Experts of a small language model: vocabulary 16384, 283M tokens.
Below are experts of layer 5 (counted from 0) of a mixture-of-experts language model. Rows are named router (the router's row for the expert), up (a neuron's input weights, with its number) and show model dimensions 0-255. Each number is 500 + 40 x the weight over its row's rms, rounded and kept within 0 to 999. Numbers have three digits each.
After each expert's rows: a language model's description of what the expert responds to. This comes from a sample of Wikipedia text that the model never trained on.

# expert 0
router:428510471530440476514409477577418490443478542566481552544442506482473503492496489541462541541475547484524431477545493555504481451478553513499511490502506410453494482495496468419554442468522509464522419486525569601491507457482485459533447457511446507451501535512477462510566504490500444491489438471556534505377553593417480511443520420523531571530508521478429443507506519466409520490494481493568497464446454515529465560448490511459534510527489566521430536453491475427524476488419510468445495480484459498480503469520480536504576495494513441500459464463459510582542473547493473518487444520501415448509493454486519458475526466534434499503440441497480452544498478503526521504493496527492541533508490508499454460511532510468538599481519512438422522525510546523518513481444435
up3:508526531516492517489457513538464532454586551531480515504478525506467568559480505447545458472491538459473530477495453454507440493514504473493541518528527580520481498516569538383533470535502472486602531444459521477477500457517502509444470491525533522521446533539411478452507465513464460454496444443533487486482474513513534550505461531481496511460566561477571514476527521553520519566455437488467420492482412470512469559485567503578504557443436480500566564472450523523548490462513481532520468551531417451458507493462477538483563483496460498440531477589525475445559474593511471514524481473487447500529518511563535530535565547491496495497481496566489523541598419467499530502520549454507497579458534568547506497470503449525546454447488473480438533459395542479489465442485451
up4:504465505539468478520514527456439508523552516504531464499505483464491527536465513509502537545469497457407480485549545541567484492542486418515470538526464496511588500516511493480566558458518541442510512520551539435478496466482439543522459525463499448502540515479492516541532513480472468553468489469487435421425493467461504516525479537531464440476477501505525501522414492501491484463535573508505573454586438503490467568484550529498541569505537461493546484562508506499524438477448534565579517488537532436526537455453571519464530488531501576429505483473484513572522532540484514514481480507510494493580591612588547494444401506620455514465465480515515441464524470481478506472466582514489536491525445551451548470488521511569555472508496456521559493538446538513559528532438425
up5:446499505544359516534519514507414478505538556548486440518526512565446506488434442474515593461494504507491474573536481480525518507503442463464404478470459475476535471436544494421485488524445476520499436522505554515527528503530482510498479512539514507484546476567464523524559515500481506479546557479568541520500500534474479505521510458489553406494542532497528512516535488550590492538470519508487497516588462530515576499514479418375474476537457445402480486478522578563445531477399481552464495472448488497494487535399477474482603451469590539504470458419494520466546520517453513522492527490517489518524473494484527489512547478486491460548526549516529504540567490537555528476518454513472474421474525487539450460538457468478517524558578473475512536459511515460500522458531517
It responds to: First digits of numbers inside table cells, often after a space or open parenthesis, e.g. climate tables, vote counts, asteroid discovery lists.

# expert 8
router:438560474554450498417443466497488596485451534504453465517477503513430538485527434506511565447499517553490493543417508521460447473474595500440446516501537514475451496543433477465503435521469474512477478524492491483486572501534517514463464507569450505479468516489494451584469531516486470456539485435530544465511532542429502432496519488431514596590455492536525488457489542475423479512468514544522484495534480527496461472547467574431498574558507579500489583480530492511512517526487466549496574455590526480488482488519510567491475531478513556527450457484547486493522482572473472539430470471563396565471527510415467426492467475481496561515473472444428464535509527493442502464508509501531569464529546550470470477465513513461573545458511442490525514532470530550486499515474538
up1:504513475535464529431476482534463497579473578507492506541478555487512515540498547490504521499492437484530515506507540500543495472467534524421473523565594549482544531511416519447446616437497527434444539536493501521512514484472521522502528460517443519533442535497451486506522479436525528503527442476512514517458509639541574574529508487527503542478469528463436521516545432561459493503557468538497491517487392519554515544511555519514520554505505526526543532415519490495477548546551505459514523497534570478469484536544518537533433560501585471539547504482528497528488503548605424501523524478469495494554500423449462578448504508528467548493470438515476489515497573471494550523515475537498493515443455462418512505525478481459498560512593443573574467484512465460505562484486469
up2:492460510569481502465442504458586485522508504458479528480447457410501494491473510463471484508404449527489483495547499508455500488527411529426536490539557471461526484510455543454440522490509511536494517527524477527541474550490539377468527464410504449551593514552488418537599515437519498500466463493527482516448538401518473487525507525533451525474506450545493468424474513449532507598517534515545581535451436483505532496507472557449518489501479474460501485446506445457440428507545501471606560481521518502433483527525554447491496537477507467488533401529525532382515485469489477539517461547524463532459542486444492445540492487533475538491503509545501511480531544535566527452546553516531454471492553478492459552428519460437464549515483510499529477530455523480503461489470450
up3:478453507426516570452516477521492527559502385474512548500508543436519493520560519590396419494453510492444567467475506523468460450576509520439485489550525490449440446521498516536556574431504518486520490530423555497437491533480501581435459502504510519454500455417528491466595459543497504488545521540537449483512523550540470485532466533462557484560478482551504516472519469512582502458423516607487517483485464463517477474536530503466415444465507496485555441514465509491544505464453582437476550445555465499510456446458483463505492533533490581489484508534459528490437509493428493505511528465522483547586487499528525527539525486448545518556568523491481501524510454523538459505491525452474508446491516517484510510426566503474449467545486478471462594502521441519464511455502490
It responds to: Line-initial pipes and list dashes in tables and bullet lists, plus colons and heading equals signs, e.g. | 13, - Siege of.

# expert 17
router:486539506524469391503456461531455462560415564519448507502430521485516513552481509464412536488461480533509505428535493561551436397515568456493455467505490472492482562455519453450504458508455453441553539508529505544525529474493523487522419503499489559457471484533520497505519479523500499524498458472493517424496519492436511466465523419465466610539435531534497468544440487511530436486495509485587511433556439488542503533507508481496468530502537496521456534512545490446477497487446507473487516485558425409493510389443433520522592486447450510466414460431554520502511419540464464556477482442570466524459520507462469522489502492523484511518489474524549481526496571513548507514499493455508579512453485507433461526458482529480459524478534475430513472533451445574505523516468455
up8:434501495499503518508511440513565460490498546452473494580529489396426516558537526454463482526486491507421435479525476480495545552542467550477519516546502528426469477470507546499485511546515502466438553503569454557575512468475515544502499555409582530414489470501517531523455494575509501502460533487515530485464491470468500510518581520552526534415523536502534513482517555474532478562457427518477470484469510536541506497486504488568565480587496481521509524517528470504512520455553442545477519515457509551493445485522495480511473379464422489517525500501421505513563583553455509479549499480462542508550428462480491511485469427523470562581520484521472449545518518428535503499467491602425526540453547521473501526527544519506609522451503517488419479516486505488401496483531530
up9:449506512471462546461535511476530473552511571524544544566514447520505521505461524500427535509479485588452431489554555526490449414476621483553450489487531569478533494455477455466468482578481518507466569523542462540544495488458538513577511529461513538470505494486514515483513469478515469524500535605445469521499537518448553478514540429490596478499469479548495452525491539467465512553525513470492475460512443471508546469544549518508411422482502488468473547594461473505538564480522515538527521528491437530442519491503465491488508472638447477463497523498433528462556468508538567530473550480502456483479555430549512428428441517425454531484430472533545476519487544505486471473575546484500474533499484525498483545544534504467458509520537471536545474531560496519485486526451395
up10:481466467510540510503516501499465435422485510493462568474474414469563459470501479532458455485467576467479545589521488543545525439499473501505541510503486401506553518475528541466596512430478478497547519431429458540501472568498499479467552500542453420418533506448501481481493479477552539447580545487464479530526398529534520424509412490456507580477439473520525443569504532549527489517489398480470554539477464534475501530527507525433493461547511567525545476512578516439561511515531511495507503470485520520521469494550548492495564524538518472460428475512505517516450521509520501479524511507473531464558504478511429465511478509519429555538490527545494563501431521533500501563515475448483537537519519440512463487551537547487536480531478535507562546543494520558476433426393550
It responds to: Abstract nouns and -ation/-ity endings after the, a or his, before of or punctuation, e.g. loss, presence, strength, result.

# expert 3
router:488614512562459476550522486581478501443495537511459436494494512532468531494498512534483534472488421531532431477470528526425533437549504489479522592502506433453474535510481488557524512510408478523393500486512495495486548515530473481483460469575451487493468498483523541536473468523526491434532466455494537464427510517462448444401531508485528545480522556581455519487464561536441473556519535543538523471544479462568462482422501579466532503483488531530521530489534454534510463497519512551483506464545497486490431519449493497538527469464524518472453512505528515419511491535538501490445453505502474513449608465422479517449554460505486556527488533495514431498511462576432518554500528407473563435439459564491502463482486564525553532446577512504495580496488446574529530488487524
up0:487494490487511480478501456530508502461554493503554474432518536473509540480489498587465609494540532542515488485497527568552567420445525473434533488506448573523508540485537491502485503530454436515458471471483491458496486536537523456499593532488483430483423478531478379486484497526529437435451495556556452536504485508453520541486452476510493476520513502576522461533463471582500479489497449497507498462528511581568527426485525545461503458488520496474526463543509481584459473550427432528516513462474481408517500474507499516523432437473488553594502497518503455477503494469522520549390542523583569537467508406528552494565536531457438580588538481479528503452489486589478486482508469549506460522512512529508435560500470520521527536505516536478515482554474517432471520510565495
up1:461440517530474532522490550529452488428472418502500473548464455456572519542481456510464465539527479502530452398514488485498517506504496426474436505602539518482567562546397525440487449457411489453511486452573501527576503555508479554515456505510523474507473488461539488543554523487500543500497499494481450527532407566470531464522493482473503457539444518479426493480477551499524482442381511552477479506483451500472485540488475564489494545523458480491485553581542485501424489527475504459523499501492485436564502533536519460552501463451536477491492530485479568506388507557527455557466485528477535558506454475572546477497423456524449498415482559533529452510513465520537414508474508554544459513466494543562475552480505565527478517531443466457520499507475563498439461489455471
up2:423540552525510552567526514378466524511494505532448494532483510546550470589482511544429514560505522493537471522488480485459494479507508469453449455528523507486466550560456460545514438578525581559529542483546531545530457499473544467545465506467521520519464413503436473527440477619501523462484561508521441521458566457536450476607452469490492519524517555528511489467529459496465577536464455507451470493516446472527481501505499487479510542528480489548546483559479425556499482507539498497541536537462489512504435504495511486504451513363564455482429561451561566483580489451571601514521552521523469524462468457493461488510502499550475520540507470467480446489508478476505575520547509476513447520565476506551459501534531512511454421496525474511523488454517451531435531517480507
It responds to: Full stops ending sentences, often before a line break or a new sentence, plus ")." ".\"" "!" "?" and decimal points.

# expert 4
router:509628500537500490475409561534443508458465507497470481549454435482464520499498514482473544484488483604532446478496510523471512476492491474467563554524590464453499493535476501463530525454431457522509467558476556478513553555539439451501519485495479530486515515574458435531500477511517489405530471464560533494425478535416486447481472459457487573523525475571470504481445480548444447448493490561531438459444473545473419521458553544479563508469433522469501491461434498527472509506476466465446540450525465474459483502535474527508510481455475484481480476525546473458472549482504475514453520442505453580516567446454465493457458423497486531518453521437499453540549535533446544488538462437576572488517524512482431483475473514456532515456548449522474547522479487556547568519524596
up0:552497540417489473570463493576525527495436472522526518496455514505450403472467573524551464449416510569516479477439501480503451511446528509495532532414481517509552520517508526532441471478476451521499521500513447506482467490486532556513462570582577504508474478515495545535559539506558479519506515398570388457521493492463468475473489538493474454511506418508445466494455492620511420495539507489506465512510484467480487455491459499498471479508444508540522530516562485445468496540497529577427456447500565455465463507575483493518524441503488431506499463520485540410462423491422530513539468459536535486514421509457511525501465524517557493473465477454488537478506514468438537420519527517482477530525426505515517519554510484545540448420449494529459527394499466510547451548486519
up1:462582469543565456514502542448522517442457498504495494442472512480506478504492496459495517517476513460445529505486504552418485573498586429520515512445475508569438542470542525505504428549592502572498502517559534520523488612499485484545508474549574530561566531480473540485455490478522495534542548480505435451530481507464502420565484526579534511553578558561510467504455452473446451510530515445509523487570571482497485558492551521477523466524468507475497482431502566454474458519535544505443500545522448384483579471483530441472521469458472527497486494576473483516538499505572484482472553503568582509579482500505492511479430465484438519481506513531484428536502510511537523551449487497527504526459503520532471551476532422432508477457536466454490498491526442483550440440426487
up2:444510472428485431508482515552534511523506536470574461553537532511536507520592459507452546455511475500558485477517506493495540493438472527517607546452567498516498513501545513540554496536540452504553485511491503451606527472522497425511504510489548512533518502556473519439503483502523507523513533496503560573563481443510495525624501436480464470509485499509525469485454562495486443478520508525495524494467499499477488606466471426405502556474528441466478535512511495416507565496487520497507569505509478553466484556471465513478513564546472451598539525423510508494469500447468484461536492529522570426552452517507529483518444562519446481540511553499491451523450472465471544542544406439529539492516467456441521567415553538478439481582540542499504502555560479436459528481537509
It responds to: The word the, and possessives his, its, their, usually after a preposition and before an adjective or proper name in prose.

# expert 6
router:481497498560476426439489479586394458524488555500443490475468488516552481467494464588465560511497514514453498542471582556450443421523516485484454494488465501454512505503534505503590493502471451485502493539514529518506553486454465502507471473544400489450580543570508481523540488499520536479447461441530500520415492523496429455472553443549471597516500573537488467494430509539500471544502504581626507487463475497497509565460547506525554526487456528512450542526517439457507432528412473465496508396511471440446512473496476481488443521465482513511456473469555486523521472495467426493478487514587504522491481452486452559545520455585506512514524482475481502492529489572500559459505527506509544501493456526487501536541528527543487498503485472461526582476486470615431484448461518
up0:448480476548438448541507495514459447541480490460517513546507417554499517434451541542465556524539515507583520505509504432483519537544490519388466561482416573481560535461510534493466551538463528472434493563529449470526552482505447572437474491484423474504451496526496605503506478481507436542524431518480466490462491522509480479484527562476480525507546486464512451476482530529490507530543479538494447493464526485534527505537532487543400426518531477533471462478477499520485491490510445465544458484528529472472560570456470543530470502497557517465482488500448564455576510508532470467491482546517476396449552484420547459428499484536476483467477564505542486491485516483431504488482527483500407573511498578486567412477537464497521418468461503490510477492477450494404445411519541
up1:479491565510486518494480496508580543462543508440516625462506527548479498563526457538540512442474517503519499410474496536449559537462436527589501496474507495497535462460501513488570527522427407584529477472494504395529455528505492535434515523480542525511535517476523520478554496502400437515460478435405519477473480538471518467442569500492490425490527489510475507450526466451483466431494455543451473509509538482539491437487517530522496456490443470512451413462451527511454517527584491508448418492538452521517575504484507452491515496553477466520525498539467476537484493576551495570473465557498551563536514511413512527476462428474481494502489430504566519532505501540479524516475471455511532523573537441505501500480427488499460505571539502581549505478543462525516518604473511
up2:509533438525450521400532557499475494506518426489549571535428404455515555465451529470488413536560527518464484547463480412512466506529444526483507479555544550496548457542436487469574511513499540442492457481451458561499498580416530451528525482497439457509534498500552519424509583473503459484509464456473492464500529457511442432462484526505463537520490465508495469465496570512502533556547551595472508443526490566545532529438472516549495516518542501466501533472497473575490448476525479488508413512452519446541495542514511538526502517499528485543509528475455539551451451488484513473518514512550538529494559448476466490431529466572479503499542506499575502474484460503465420454456527403488529522555547505507469523549449491554496570589540516507516523516443509550514458536474596
It responds to: Head nouns naming groups, works or institutions after a modifier, such as national football team, album, company, school, Province.

# expert 7
router:427531468588451457521425556521431535503458644527443455574461513549450465484536419486430535487482506525502502480526542533508469432484574533460485471519449473474481494515519436446536448461509521457541516537464495507489524454481524460547493447633496483525542537570569505486511476505549487506502462480521479541493524548476454478449491413469551498508451488595538533473450541497555525471498459504514533423483522492475464538482566528567473506454522530488441507508518466467530424512516486482551534482478427491443487514419509549492501457468468453462460485514546497543610475563448522510451499471562494524443477472479469498477519458516535516548456468471493507528511545487516487455584497474554592495554493487506474480519522520548482485537559478542551553499508471532471494406477475
up3:561543481518472499502534495442538443459531525466512552482537521427482468498474536525500497502511498518579458469565428485427385473514513596504528493554507518464497533434487441534457482569464498478514427547442535497523509530501524515570493516467508472503479476403514443535501464519511478476471539473504515540429580540481462543458504429504527490486563524415473514511483510433464509564437487383482472464571476524509468498533544556444546500458449552492455459572521473533521521497528441507496490465503512466464551460531503491456541504452487506545537556452537476486485509472457477447455453526480489479496408441458476532521503462455485504501500445515485483486438478436544510438506486489523487504526556422566536598491435532562446416526532503505531605523477442493509431475522464
up4:556490517621500519594493577563568480570503458521478540539509476546474506512484524442487483524473514469569493479578515513473482510521462470496533500454523495494477532513518488512512535491493520495496523406558489530426510488565452559454476417477482472525510535479469468468472456610536525545466443506417532467533493487511533480502469466537520552536406503490510503492524515452463499473446467503470491519525446532463510436519543509554574402503538434447488505476549474573508563512505506432489455478468490507533534545483449449562464448491585470484453433551529589501520467499546533426529494473496490572534525506480476500497462492568517487492508482479536572571547479506571437572524459520537508544495531498452547463518441522522455447589523558582481486471472510521416521518479475
up5:448460592559543512521469596483465484466496483505515526520465492560496492522463574521407455442524454515485505526518453484513436456518530484503510478500504497488490511499512494552507460468491469478553530489526470509510569473481526419493517561459492496441435436509519486511514497453481528498515516406505588555498479541443442504512499442553448577480494478489489533450532451513514553522504495545447535513478493492502543536529508425481477462509525489516450495445485397469445514510496421488501511606611440455515505483459537523504464431446545485469438525522470508537402526530418488529479537433546434527503468545534463509471440418483510502514461399466463487448527460494504452493352457473492527524540475460494482487472430506521510478483485519503549545519585540540461501451527531
It responds to: Capitalized words and name fragments inside song titles, institution names and team lineups, e.g. "Falling Apart", "Hang Up", Biodiversity Conservation.

# expert 5
router:572470496558424477434481493562460492545442546515470486534425517504482532456486443520470518392508584524459494473441485541474458465457559534451454507486456486489505507527570484442534475490490462422484527543491542506470506515557463481523458458599463528513509491496507535519507459554516454574489409484603487488462579517500487492479480359500452509513426476539452506540484510471431478518489456540509503466529477515554448503520502524479490599509451548502507482473517486432496526591404464506489552489494492506505480491464505501529527509476489497528516445435495453483565432559456501607476483477532451559462515458456454478489492501540525530552386459480472480461550502573476538484468496510537537476525527502527474482471523504565510505495507457443442527473467537487530534462452423
up3:512510532520493441508522507535511482443466512538541503532466488528478478504496505503489476514473590583535432544509496493435510508470480548533528521444522454422499487581500503429509450533548466543521504502445511463557505499495611461426563500526458508465538530435424483509448466507489454508488504496512542574544477567473544525454583562503495555459498474466491575548529542536508500573501524482497455467447468500497490516536477482452458564480560481586497543409562514396506500414487517554538493594508534542440484550534496474548569501541442509561480544501529518422512427498476501455471535492499460456507506538501471575572534532504494440479603446496482431503559431491527545525445558566495539489493475523441486469490495518509532488532544525463503582524541497503514535511494456
up4:456503508497430537486487483553553469509458418513509522520458528562558542482448518441490517449506571420470443512422589460481485525464532539511536473455492475488520497501495488498507409527472477510505507373554464444495577481440551560404495537529488511541470471544577520475539540456505525527464428435475521501529511447511536551463504543529493460441482561518593539501491505508479476512508524536487520500504446517527515508556488519590536464524510585500523597503558523454561522488514481589581492468494440481477464528505524437536525553497496433500524451554482548434439556488510475475427454540510509516456529482490526576572535504479563454558535501528538450542460483523510545476499468446528450552460458498540453503520450536476489465526465545461473538517461511509494480487416494
up5:433505527469509532505511500523452482484444526516507568461561510513466553506507468505466568452489549564455516434527505524495564540533509526587505484502536574553524554525524451457565486492497495536488471541475478558517570515549450507532562528483465537549513526529504554496509596487463458511516471404486545464508544517471529515431515485547549538549453516575491507406528456502499515507538518507540576448508514426517453499487475452472578528470491406526547493463538455522511513544521471469491542504525434548470495477470494487528473502478495502474528479475457406473346528603543499553443529464451465448461521488483520499489507526438549539495511491566496560419514446503448576478501494526454558539508485454417500552443484520495480492415478519517452454508494465493418474532495461
It responds to: First letter or first piece of a word split into pieces, usually a capital after a space, quote, line break or hyphen, e.g. K|im, D|omestic, Sl|ender.

# expert 12
router:503558568572496458542522517493490522507490532526446501507416505474490537468503504520465570502480442534495412479545517556438452456544484503428543550540502474496497487489505468501554546445478491515492493562451536509459474534587489500511436440539448475496470495496502501492507438487537519449522471467537514500411489503474497441446415442489483507534505538558448535499481496599498524514502533544559433472493482478518483530432527516485567499405469534535488575474531491489471496567517535520447503461532496484490431467528506479458490426451570519442436477431554472415500483474602472563505479420503466497424560462424435447484556437581490508464515501472483476474466480564458538489508517441483496487464442513480463444554496556530449562474544500435479562485473525534500561471503549
up0:556476538572537425540554552579471485471574526479455426463541549484495536423480457479552477543503454510495461523445455490539511498550490502451525476470492496488424454479503446506489488450524502501555479442486422527520426529530488533534451527545532483498543513430455506568504495527560474559474545467529479438458488482413486524497533471476437469493513483460520467508510514491461476502575523540480466384451551455474468499513497473511463508577484485504432550470516551531443409460524530497458493509455597506478528478508516525541481521529420462487473409564566502468537445497510515568523469545556504520558454468474523506511459465556510535547479454462433495478531531471582469527411470457505559541529410532469489492517541452535482448486538441468513539576493483486554504499443522
up1:531443505526464582527525476455523524507460585503443471526475419454560447470554506471454501476439525455509467525525544473439593503455545550593456481469550487475455548428460528564494481526491475516517464471502492501492568552507460519540390515487545565482471550507426508560497457483520473505505464597466526480459534576420507474528503493477491479437516525556490459453513580556545503525510547531481482457540532550447472499509532485491456565511513483561497498498518484433541485583506459542525457475495446616515454433504450507543448569423438541480559515488500449540425502500528546546471452518520485521498482484509445544455479473491469504493502509496487501465436472482495575577503551480452506516507429485443428515537553454447475477452526505523529513477531500485531454446497513
up2:518473478562452472449522567501505451535500525486461412492444521435452541503518519478515529503518539495438512472431506506467530431535540513470500513476477559498516467529560509432478529512541568538446505465512553450536501502389467509585537424504434491494538588464468551555570509475453436541519505457479473515494526460474495504500519539611535524420571516527519437496459478526426470525514441446459543527517493530578505549524486484485507545568499508416497467563524513502516499517527467459523567454512480463506451463487468495501555535459485557521491483441464408485478448501465505498396518477466511535473505485569521467488502486555536469530448469568431511560490495490527441429507494549523501473480513507520508468473510553491502507547588527510499552513560494545485429580497615
It responds to: Line breaks ending table rows, list items or paragraphs, and closing heading markers like == or ===, including table separator rows.

# expert 18
router:487541466524475406529433386508405607502468577541468492551468533511496558534543402463486516473526499538511433488496615560453482512499519469507474467433464496448498581486495469426562416510429511444523449501479514533511520498458486522525489502613413505494540546526517482527510450542518520484509480500559468521464473536445457424455499445499516513466516531522519505534455502473515534527441466535565506489456494528476467566433526543516548533433492519538440502451548478475494515447457407490493503469505491470485493478520472574547511492510510493518443446492508540481568383505484414453503470469566512500451526496453495535492486428546523495507396512492473486489508529515552514499552484465516531508545508527453471498491480507503483560430487485501454522492525474545491509418482493
up0:518461484538456511547480498501401549517448535485456502483487522528524491598565483494501431551540497470531458543507549522510458513513543459469529465419464514502555497513512500409474513495529472436496555476520484461510496462483546499487453491491497502459498497526539485541478447519489510444508499489510455482497484470461591421523566529539568479537503465496536562585484561507480489450468592497531547504433520435516490543452533464518487506449471513511405451518464460576511543506495490506603504509507500536481481540467548517460620520506532460490482494494588512478506476406477516504537554403525423495475537491460436480502572536504467536455556488532584498487490483509495565549537512475527532490491475469515500496522539555470606417462458509441488395479512464502607546493502544
up1:450362466623513436496465442596488557555507543545518428543519503545586372470480543480394460522501544471506432558504451522460482492515479524463542555553585529513500533506473527532507474427492529484494497515522463460511496522524517517557479529499524488506503479512508533507475500468510417495512468466479482502552468531420536456466509593517491543467488458528479512514482522454514503521465523548432512454472568502491482503405553542491486521460568465523503556542508503488544565516458474518436444447440495487517424549536410548503483487508605478436508511486508494522569528547529498486483532514537549521507490516531522548435536514500539519523494506514497513552529493513544493504453424492490455506487442549499546497572523511511517473468554522486529445585443471508499538547537467
up2:511500499503424455511615476505473485512473481424504509495511560499487431470492533542547452489535524442465454539493443464459536504560466453518546518448558522498522476509501510408496510434492541570505491495483470491441471421491512525563490483446532442503535457480522582605592521489571575474526533510458470519510520514493472489491519484521486447524530480486543462488453441568542457441460467479495536576501508481412568447480573420510481559439461490522480540549477497514490484492481468462529579601464548429459552532546510484446408517496511454439525444524519531546512531551549524482520532504484419441525487427492525524424581521500522472474504453472521502443500473505479486458509452502462477530456455511473577580518458525474452493533507527510491545532541474466531506454458480
It responds to: Given names and surname pieces in people's names, often after a first name, as in William, Thomas, McQue-en, Re-agan.

# expert 2
router:456625549553390442499437487589481444548386541559509495570501508460524521512478483475505595481487532527488477508496527523449511494496510525493544535477535482406490528531525512422562462471514406544531509520505533521521554537523545499541478447529482452503467533473522518596516464480512521533486486467512508541431478501525496443434448464426470546516515503529512535494416519563463494493470450475472499492466482519521483550458511575514535534560464563444515549458442569471485488489484485491494534514478503502494464471495511476501472496488513474555455487509510450483543435540510498494477492370548505466442583410438491487471513458513465492515500478492504448448508475499496541517469549518507542472507464554471520448520392514556547477428486417521465554505509512554536515505406524
up0:547608554481460447439545503544503477453468480505568453460561513546532485515537449558538496559572437488439471492516545505473565499495468513547515547354418500506496522500545463502503545536529509520522540498545510501414534500538527518483486505492526445497438464533556528546552517473436476485474547492508500502511479542481560449467524417520454463521546510514510476509471493544537472526501454468480514382452456560471531477537536421461471474497487467486508602499521566486581475521516554550517532533434590493558562461536476514559476488559452558517472539454526441475492526487544496566512475474497463483525467444433543491518485490444522464446488465474503507550507455412553529468508514544446463516492530456498483466533500536464512485479516481431483484555554462494539501554426560
up1:520449522539479511410490491510484494460442425414385468454398475456515518500443497466492454506499482472511488413418461459520450500514545552519428483457510454497456476504517489456483515554501566473516538466496556496505424474457476526515538545505603489502470494481471556470519506486530461442494505464526598475473514473506519537511587530475476582500469545464532454518514520499463471536503501511470377506557546449538485508600517426467543466475558515530468529586476415513525502505470530549467486478581536480498509480420482465473509500493456490456483614510555517484448448540470472495481473522498548540493520545517510453497540531445513521506555447531498529622526533557427534517530495523475467440470523481477520559496490554478481470461498488474552460521475501494540462465535518
up2:459445492497503441507485421413483459525476527448450491544503466554544439472466503472572521413479546553477559396497535532493523503530461496481555580503438505430500495504495551491553490539448440469501496419484499527480537553432585510551542520514462590468499428521504486476470486519528417523495469526457480446473497491417461398540449554478540516467468503515473470524475520526522478520533521483569536457535489493438460552542462402487495474565542474453470458568517544455583530542505505479513551489523590583515499475463499441449474550531534521517444462453462497507516458530514516498538495535552500481496440540493588494479493548502476560524545492542501508520528502547545550442468518505486450484502464529506500415518483517537480552472570530521489549507443473436463514431511505
It responds to: Place, country and nationality words and their second pieces, such as Sri Lanka, Japan, American, United States, San Diego, NBC.

# expert 19
router:435570566551475478498508505523422474507444509497527485522482462463556537420454484480490540469542490520535401476497539553507480492450511534466504492475473506470548578479559422483513480464447481484502532590518551506525456504467526467479462538569451502409522562492556515496512462526566475546460483496501522527458514577474528414495492484478505589496475503527425466503453483553498477459518501560548465464500470479489457457518509509514551455482457601551432521479531386461530487508468476459464475473523469482489509435435472480504492496522550435501397487455528502523546399536403458441462517463475508506451570475481466503465513528479509503486460485455574451482535500535466527474522572500535519477497480494516510474598444450513516442468551465448532545535465530593469546483459475
up0:476502550496531492546448542532419494518524550500448441505521485516476462531564436527536560543482524589556504510524484499555524483488482533525444532531569463477438522461486531563527432460452529519600564525486478495469409492523483513496445493515530510480515501500576588544504528534511564495514531447452457549515459516513399512494465450477548491510522426466589495469423541581562530528434471517468514528450442538513499550498555489500455489488582528484533527548531482515472522475601507518451561523493466490420486456429457462479473502488495457474387531557493565503471502510473426529427505504436510543503598451450513528512499468513543431489451504518480482496521556519452497505535546504484504495567477448485500533507461462589479497481485509458575519508557444508508521523484509
up1:501457537502504542494543497504436474499545440561451476500514546534539483497471510434507489512548461514521501507482467506473509520479532443476539500469473494599555430566415514515523498501428503466551496546468525492595474550438540460494404457511447585460492569470528510470505481497482516542529472473551536562514471523367431418472513448481469482425562518377545471538520474517534478486495537527517468493488480560489463540474516486496477481525509463389483489552468463473510493496412461490454459490469537507588489525517510495514522484578467520462495530505487531493464503455541478496469497490515505530439500534489557536519462465457615498499409552471496481481496497472522539512467578523482509526536519420466450541478525413534533517500429520567483463584519480513504568517571540
up2:530506453553520458483493495453508497498510470465552546464518486554496537473469447493528492496538584425465517447391489485560544513539540461442536529462439493515476526493489507465519486444528481396555522447542544482518441480538456465490535533576498512438521527527471451524516516519468438547476512458534450487530510502484531508486518455533493470507470581501528486541460524439455498462572463491521443586542455523496507462557407482490576511588506508540468483536519580441517578487426540529504514581493469456485484501499576495509496577504457590472443551505522548554480433447454544493491542510480568494538491505488561447534496564510585468497455398571491471521536516499440442546460491492483476432481479495496467538463465516498499510514499419521420484466501461531580521504527491
It responds to: Capitalized words in names of awards, honours, battles and categories after of/in/for, e.g. Game of the Year, Legion of Honour, Battle of York.

# expert 15
router:473547483549435479414504485484417546514466568491452467566449510531535547514463512462479499486488469495487418494477608554486480507508476527539438517483467515456538517459487464468538473507500463413455486558493571504501520536544581482540499472581433574491572471505510462509467480505503434487490508481517548514552455502450481461458505463494474538521511464539485474545510446557492440468489488523573547467510467518506457524432584545492472464535452551532459511513552452505469471510377414495525469435541508490524507461448506478509506533456501489523515481431491476442556455516440442528396520448519511506417496496457439496442539476518468570489436484511530526491557510505451523481531519474520599466486475535460482440505453505608583514468510483446478548473485561503467516479467451
up11:491563494557561449528521530498503457511519571478526475547513507547514509547495525477463516543495538554497545492520491569569497490474502522450521506528552468520557576506507496415565549474531514428528635395509508511530555479558522488504480445527510524549508467490540530497466491484511447484563474403475508497508507474494522475452483544496451484555458556523548550524520479558444488501570513472546472468504450527512528472429437574514524490558544505442427488484425438498502492515486517466441464513454538516499467520462503523461530381480583384547486506443499481503594448497552452489503481522566460487482550506544432529481502497591537549529462520537497537485491642462492473541554564487496470518573520517492505549548478558485509470523519494504475487516491501487501483514555507
up12:503482462503500491444558525476493463490439543524480476539507473560569558442462526480446584477499501448477528500559502442522541437560578530489466511537467556474534492507494465530491534425427505566560467520484520560468512441481446492483549503434483495471480513439440546501480475457478450526514519525508476421492561483493443501520469632618557489482561539463490541469506580575534451482539461526565467461427467506485468470491518512495588557465427503572466528502498446540534511498442507513476461500532511524547461441508434544488496499509468460573473591484514460433454464457434442498504459486508533501503499529472472479528551464405486489481477507462490548526528543477462426503426499491508470446505468511521519563468522551499524441487522558506436543523513437556486477517524518
up13:526448516529467568499475539550512509488540514477513502520440470404448509519467518520515469460530462468499474459459441523531501431397543556532435527535540504583451507486481506433533447450564458465580478520522489502524511435542492607520525535474530439495498453475513435491546578517533510433461467545504529467500573553474503537527546548485484484511501415524521490476523426442436514464469380488515548544520513471492438504487551493532556515501537503561567460511502496419482508513525446486422489442567512477512439544468480528462559489452515509489512561515552541452492488535485476498501500542508458451498507510512404460488497461542482523477512541522550400433460475584420470544521481444529455544491574560488431472437461487501529480533498531475483482495458489487508437481510499
It responds to: Space or first digit starting a year or number, e.g. "since 1973", "April 2027", "born 11 December".